Below are experts of layer 4 (counted from 0) of a mixture-of-experts language model. Rows are named router (the router's row for the expert), gate (a neuron's input weights, with its number), up (a neuron's input weights, with its number) and show model dimensions 128-255. Each number is 128 + 32 x the weight over its row's rms, rounded and kept within 0 to 255. Numbers have three digits each.
After each expert's rows: "mostly gets" lists some tokens that are sent to it at least half of the time. This comes from a sample of Wikipedia text that the model never trained on.

# expert 36
router:083081095103133105125111128119155175134083111144094084112108158103169149103136080100120145095089081105093081156108128087078105128175124080111151153134169120139138184116194087170102164158125145171203127101104167108103076070140144146162099147118112179154164074203144112106160118124154100109112095110167107127138094098090159114090088085107149142161169169129113061106159089078111168092072
gate0:098130134050125088062073095086143147079187114147153145138173119162101130055113108110126167127129093162050116192146133205129104181083168112129133146106106118125082096124123096069090143105112104107120132142107129158132166129104065070127147145119083115140098102092114137090100106129134099128142127126142193128135191185137173199092147113106130159106177114119129111111105125094085156172152
up0:091107115084128117092133091083073163075210103147145122080173123128076132079087136133130146061106111133097133138141112206135127186120120122083147139161113128142068101092136108079096166128092087119208147188110132124110136171121086058098155137137100103120104113130088149094121100114108104097165131182166176150127145171160128198107165118101129151136097169118091109142091134060078167096102
mostly gets: " Ca", " f", " Siege", " water", " Canada", " MF"

# expert 23
router:130126065133129128131074131090125157176126105123098075118133212123170180114123150095095141118094105125069127126097120106122092133169107080102118086127080152154150128106147109159120181184170137136175170101138154134083116130150204109142084167114107151157166107180140082133108133175136126112117118120154121092171137144088117141092087055151140105173114176154103134108123121116121118069097
gate0:132137087143110146113130177131106161128127123112129119099129117128060158135072161097080161139109130143119097131152068156137052100145149110129131140145135134160075116118111106122168141168127157134134113128195124110156123092105162088146176073116074180119186113154075098121104116142178168121146069089139128173187172121147135143182198061166140139108067210133146152111067114096144124173144
up0:097155109125104150110123118142118137068120149114122130100136106128076147112092165112089149177101129117141105143174043112127141145126164112129113098132172117131113179123149129130124122138155118118102120140139089066146119093074168079169160080147066194150198079170097105097112129073164136159132098090138165157169161094126123126196216055156132169090082158136154131095089081101133127172141
mostly gets: " won", " was", " became", " into", " for", " having"

# expert 3
router:127116095151137092080118164093126143176078116115120108087145176138138142145150091126090161079062093103095123144100105118121098119155060095125199105108151119169186194095162081180129197144113182142167113073071140161107074071149178157159119169132103143206157128150166111153152184171144088118102089117160106098128104137081183142123121094106129139139118149147105117144171100129105184102107
gate0:124135144124118189154130188111146133206138168135099180045175098112127129132093127149080121100158080170166151131135149120144132114100151161110194123176171164144148126119118155189085133119117103143131124138044121146119097151135121099189159179127143110132173126093158130135118141131113109138186169081115079110158127098164117106108105108150114145165106087098132111136125137163129092133111
up0:130161139110109163131156140100110139181116134104094182079160106126102103114142132104107142129118048093131147145119137114156141120120106171117208093160174154126157118144136123173069145116126128134106113119099169120152101176132092135190171219121119114135241112102124113149140159131150085132177144132065162092143105120170134112120125092121101177131135128085132143151078141145167109085047
mostly gets: " ", "approximately", " con", " #", " En", "To"

# expert 30
router:103120096165176099114111134105149143180060103116112137062135169122143147121129095105120161122131115111061132155087124102130115116136140092118178094134125184166156130099162135132146148164130109112119117128133183152080076072132152127128117120079148166165186113149135087157117158110186114090096057064152110130156057128126149174098116123080144154140118153167147068100175084123088132060111
gate0:033061091118088132135161134136175160134103124189168123154138154150183139103128112084123126095143098149085161140151104069112129169113154124149124121150138132124105094112097111131125102137163110112099126207117123088104195074090139201113088134184123188114110122161109141144124119134154096187132093112123111133135069143097139122105142131114071122071135094131144093131120174049097125106070
up0:113085110176120160149114114109204122145077170137186161105131145163131094166147101082114168134144075156094203125119140100113154185146126151154135149149130125132100096129112083126153112141146080125087111160105146105114191118113097115078095142129123172068102089138069173124104084161134097115130102068132110127136036164108134141066080110127089115123139080158132065137165135100096130084080
mostly gets: " House", " League", " National", " State", " School", " County"

# expert 42
router:102097111145119130063075123114127154113083131106118109084120170139191120146172072119106154119090090088061106164096086101115126117165132133141178120121083115139135147107159146129112156141166154149120157079105178149126109116177179151091119130074153169202148104167151104180148144086118053149118062078174111064133092094060148146123088120075165121141166135148081127133170094071104154124082
gate0:134123154162120153191106151171223125122158113128102151150148145116155168152096168156099139128161147127068093153168096156131092112147148133127096114166123116172173101159138090081159131140122099132142187125132124120129154144110027128158166102201110124148117107162149142133111106123165172115162144073131085130107128155102102123134092142140131076119145152089147128199103117112133118186146
up0:171119127153117126113139150175177105127166118131120107165150094177113119150107158162100117143189105142117078146143114160123088107115174118101114139153073112090191152188144083082090149152144106152197137075150135117105088129134029113134150110152137136043129143115174097113101080105190144115170129067135079097095115108067070162143118127140135101092159143131096162146072150123113115176164
mostly gets: " its", " their", " his", " new", " several", " many"

# expert 27
router:090064112160115086138113166113169164160099126059114118096134142104136145086145080091108187127135109145114084116088104124080136119148115118057162086138101174127150167138136070178104211125159179175199174106114143170136127096173165147138119173098105146225184122140150108159156169149156111105106086125192131110166104116095167137095106128090136087121128160140111089091152143095083167129094
gate0:108133039097097155130104154145136075157171134118130090176156088193100138132157116092117117142122154139082138092132089118141119167118172113111088119073143104065102167155114086139098147119135108137153140099122084111142168106135128139092110101194182059166124123077112134159180084171156123139126135147072106092175115120091121093141110115167079087116136141138094114132130176152160121128151
up0:080136059089120152130165127144116150179161165075124147121168118133113144137183176094140158171146175146038161157120096137138153130119176123072099152135133098110097172188103104137122146104156131169122124083149111144162153104111133145084066117176161047157133155124164099167195120182190112125122104168134130092197127107055096140182137137199107073134118116148090144135121204109120133104138
mostly gets: ",", "),", " are", " “", " feet", "′"

# expert 34
router:124118112140159087101094124084171151152077128108113074118130139139167171108141109136083158077092083122098132164105115149107102105122100107121160117138099139149136117087144094189073192193169144136176115097116186145136112075125176171150079185121131175194181101156164133143186146139137100141117061085150118088152117107082178174110121118140144103171127134161107093122155118131109173100122
gate0:106154051201086128140156123099208119176165153095127150166096123139119137097104113060137111051117150101170080160117119112095151157096133142127182048155098122106069069130127136138168092107140076098094101174132143170146111125138109133155142129138124073168181142152153119169134076140132182155156097083096072136090085184134115159091115126108138128106111207234125073093106084133138110133122
up0:158130103206094146160137155078152119099135160068104163151137089132155110154154115112097146034138157126144135189095115183113126155117139090127148061124156106140116108114104150125125152151166080103086116104089135138192101148115073094136125103124121042167126125178084094149166074167102158132197099071152144111127123166133156141099154149156157141123126194200120083147129094123114112145203
mostly gets: " production", " ", " result", " support", " performance", " this"

# expert 39
router:118148140116148107117147155134138141162144096119096060096120162122155153144114142086098149098075115071099090160115121145115145072161157070076157141113116148131183121112128105157098125182176162189129173148116114126089087123169172127130098161088149137169159087125134106127189215152158129109061124069113119121194085144079192149135109093071171115125130141159087163094167098099136122139135
gate0:130150132121132093114128192056133111116080084101115123137198156132152131111119169149114097097156098122122142111152176164122140063135175143126145175143137211153147108122131129189094115156152213155087224109131140105128095165142114096120161185119143102135121077127180145130139168235084148149117110133110098135144213149159174120184073096129120077206109137099085131112160143159135123108093
up0:133087185109101111144152143122124139120134130083111119163193154108197108122099154163111105099101104086125106154099148135154092118133130115112108160121097160140155114098108135144075123134133174099139153120134105119123100204113136065105151166151154077095160062090155109092110146180117172155028153105119073092140200177144140137156104117179146064198124140113088136092176126143142107114167
mostly gets: " Paul", " S", " Red", " L", " same", " Ol"

# expert 16
router:111084109145112120108125152080133120186074124080099135090118131113141192138188131107107126107087120131080056119093126104070093099108091104095177101134135178148163114107138106168112141185186147139155133116068163168101090122147190174151096188121123135181156083130138098131207142164155067134084075117150145107196095094069157138107101098100170106154133196181116099105140114114065161141126
gate0:069122175117130149074138084133166111122121131052116170171139132147137163091168133133144160129130154141128193119131175089138112119178147150111147184098164186087107170138143121174130072172074142194110114096127144141124142149164104085125121106080125129061103082111176090136168135170151112128102119167115062122144081067159048108067142129139107143161188116143160142124092118104078100160105
up0:110133147129142110057126082142190122151089129030119139176141120131161102155131144125118089144075125174124143106151085073115140092158124154119124177102136228097139159136123114185120075121165155194112102103111126107142114150157110141100115143157103161143130069100132086141150158112123105130072096138187128093124053063132062109095139122149065077193190121129147137110116102106138129129135
mostly gets: ";", ");", " |", " –", " ITA", " Yes"

# expert 38
router:092120128141115111048127157063114115129139080138106126102144167107177144109140091077117174098113094145134082170070111088106133063156139074084123047137129150152158136073134068145139137138128191127135150097074097176060130101144122157112077113075165163157142105166154130151166161117117125089119101138156094107160093134091197138161068110120141088148172125151128142075142112130079158179127
gate0:104118130081150124144153111117183061199129096137106075058092255093097111118079109110150105125085115139113167125150070130113144109118145141155197102098142094135109128120158124151131127133139190162103091151141086157155136104117114124092141138135164157119142057132176122145203136099182131147145074138116081165122111149114146144103121076106113126108151125182121116097094134116122176141054
up0:097053105099110109096163120097147058184107135157152122023093218111131109068092089129143164137108117140138146092128104163100153101133159197136203132063136068140105109082105148126142128096098123156076111139135114129136141129104072087119147127152150143116165120124185145097169142101122139124159098124127102143120065151137185128124112064090126144115196143160132155101127124156139208142077
mostly gets: " Dr", " pro", "tro", " Mr", "pro", "exp"

# expert 22
router:083134118157138150132135126065153152179091127100127085099125204116158149100166075103118162122083088099103108133101133134067111111140102119109171084188077148161189156101135136126104139117187188166162184098110168206149132067159162163127079202117136172196164154121177102115158137123140094128137123097142104094166131128124147163095103084133179122151155159160114075105182150124100151106121
gate0:142108057187172155121162117104179141161127170120129139103077124104128082120136147132114080152048059124079165166140127150125132154117127130153166119145147107094143126046126145115159197121190146095146137087063102104110141130104089149161171135139149139175132145117180086103137093167173109148121145143204081143090156141155122130117167119120180151147140166134124085159149070164134107126169
up0:164148111125162161148151120082186142155145161154146124119092171143144117113147155121159086182085079090182146115117150126131158176113117113160143152172193133089180141060095143102169193121161127054135163088090139155145117112133109129140115144165157103101161134114091090139119091199120157081142113058198108144103216124130141081139156104139158145195161170124132105137178077114177108107151
mostly gets: " which", " than", " where", " including", " about", " when"

# expert 14
router:084105111120129108148097183067190180174112140104106121136161160135135187081165100099089128099092119094140097160132088076079083149179100116111137104149077111169135170090176119141145147155166170167143153070136153104105105055119165172142086198087172138130110122135187110125178153188096130092119111141122144098153119105057133146091085080076158109133151121172066145117161174130095134095095
gate0:133151108137159094148075078122095166136105165153105140121123131118128122068178171157094119125099148155123092166116176127125177081110099112098121002124153065176169196159139126112142091154111138139121142059137109097084107124123182142113099156086140162131070158151062117128120099092074139167096170169108121164120148158104145121175101138159157092082104202101116120157127166142107153128129
up0:136202152108140080156081112114092212156089164167112135167163118122139118048145154141044119120153134146106130138090159109124146072103097130099142049111129053166186154157106080093108105113133131145103158073132071133114104072149165125113104161058126133156121150126060139125139137090160166142088155154124141139108157120085139098182124122153126092099111193086108103151157124161061132129126
mostly gets: " South", " Ma", "In", " Be", " North", " West"

# expert 40
router:139063110191142079111151140075137138127103078075086143092150118085128170154133116110103174138089086137106112124078089144109077073156096121111189070126147156121134153119207103162096155201169141133186151111065137154092118109149147162167113192094143147122180079143158125140162167179126096084116070107137101102188092126104135155132121103082123139140124155154105130094160090093092130117087
gate0:114086134119173058153128137162103125166132175126137101119157107113161125142085101112124097124129103146099128138114129109130134123179109123170137056097141094096106126125134096076132142117126152089128134126130125060099160122125121179103109172125115201103157149144178095185122150140126102151155112119124091139165116151132120164137145205100088171113138176165121166158149118062168208132028
up0:108126094135107120128115147163126116145088146099169159169110090124111105166108057140130086126138127129150110141156126150115123120135146107133154035122147106138117065162146073084134122124105098138069153188112136086177190139133101183152095153123115179062163160120184121112126137128120098157141091126145137108194148135118145130109097143044119126071128170158117137147126158148158167146041
mostly gets: " Best", " Star", " Win", " Blue", " Carolina", " Liberal"

# expert 33
router:090111090148134115082102139102171152164085091087098115088106172115148157126138090137065133099072115083107066134129110085116106131123101089111138120160119146132132150070172098167103155134146157156188099115102172177107135107183162166168088148080102151179157099164157117142164122135109107124119108102176137104142076070114162199130086090106218100124134146135113072126135096110078152130073
gate0:178147100136143122115191104110138110078160091130145137111120165107120140129090171116123134111137128155096138158110136057102122176130130124139151153121163157135154146099146090097134105104116093173179078145138168062091122132158131166151156195162085137107155136110112158160188151178054133131121139121061198103180123117144142097074093108084138090120094098115114148082090076118162149111104
up0:169153110160112130129122096122103132152132041080173096049112131110114153154146110123111100128194126098080089093159137080035092131098126097141129159139163170101141180024123099119098138122178106122084105128133163063132091154103111164108161155087143077144140140099134127119124097179091120071141140105101154098142116121145140057168073108122187142114090093147146146112098134125094143105169
mostly gets: " Siege", " war", " worked", " go", " remained", " Han"

# expert 31
router:099109123128121077115135128088196120168136105081121113124104119102144143140148091131099170088110112096063083124070078121099098085166102128083156103152118167173128133109127086155101152189178138134137130106070140160107092082149133172168071136125124162196125077163183112152192140149150112103095126113152105100134066084099184136105124117107142132166177157112111084093125154087087155145115
gate0:138117090111127085155154103135152115153143154093125131104185127127149174182145148128136140096169098162163174045123126065191134135121066105214175130228123117120141194071139136090116077139126110091147169102105101141131147112134210169108116124160096151129097104114139128173151111097075072121127117145100089090102104100131100115119112144117208141094137120134131094129135129099118138082192
up0:186123127135096097149151060117146092197124190087141069109160118129100127149149170170137131134134111110123124109136115098137148148115003108187117095171120123102133179099143115115082056178147112115138195077116112161116166159187188170129130139147090182135149109107161089156116191099092077137104156098067163085121088070112116111093125129089181096153121151131100151174106114132115127117173
mostly gets: " ==", "---|---|---|---|", " ===", "|---|---|", "|---|---|---|", "|---|"

# expert 21
router:125062130153133054122104142108165149184129105116081129075131182135140187108183087111093172114111098096071111152102044109085096120128107104111174106141094154186141156092141104163080158166161136205140169140119146110101100105172156185175150173072103189188166092155153127162125140109148109119101097090203102104098129113077177156143115097105156093120117154122064142120131148131074185140116
gate0:083096093142084121160163097133146088099087166145155110164183165117165153078121147174138129144127161080101107158093100145122122115179103151110183161111143114110111157165172128148111108143125124120157183156046120136139130156151130102121115140130101120123180165102121099149125155130114131139148151138165147191080101139129138065103127056120136118126114114137144133142118121093043156087134
up0:106124133121117084151143163154121108110136149131157124153206127137163142080043135105117137058127127119118103151099102144115172105212098076086131145151144119154195056170204108082136107134118126154117189083118160094113114136123099126091179099110127124043197119111155078192153124155110125158161137164128164140105127179160140120133132060104097144094125119143134096127095143132048121133183
mostly gets: ".", ").", "\".", ".\"", "!", "\")"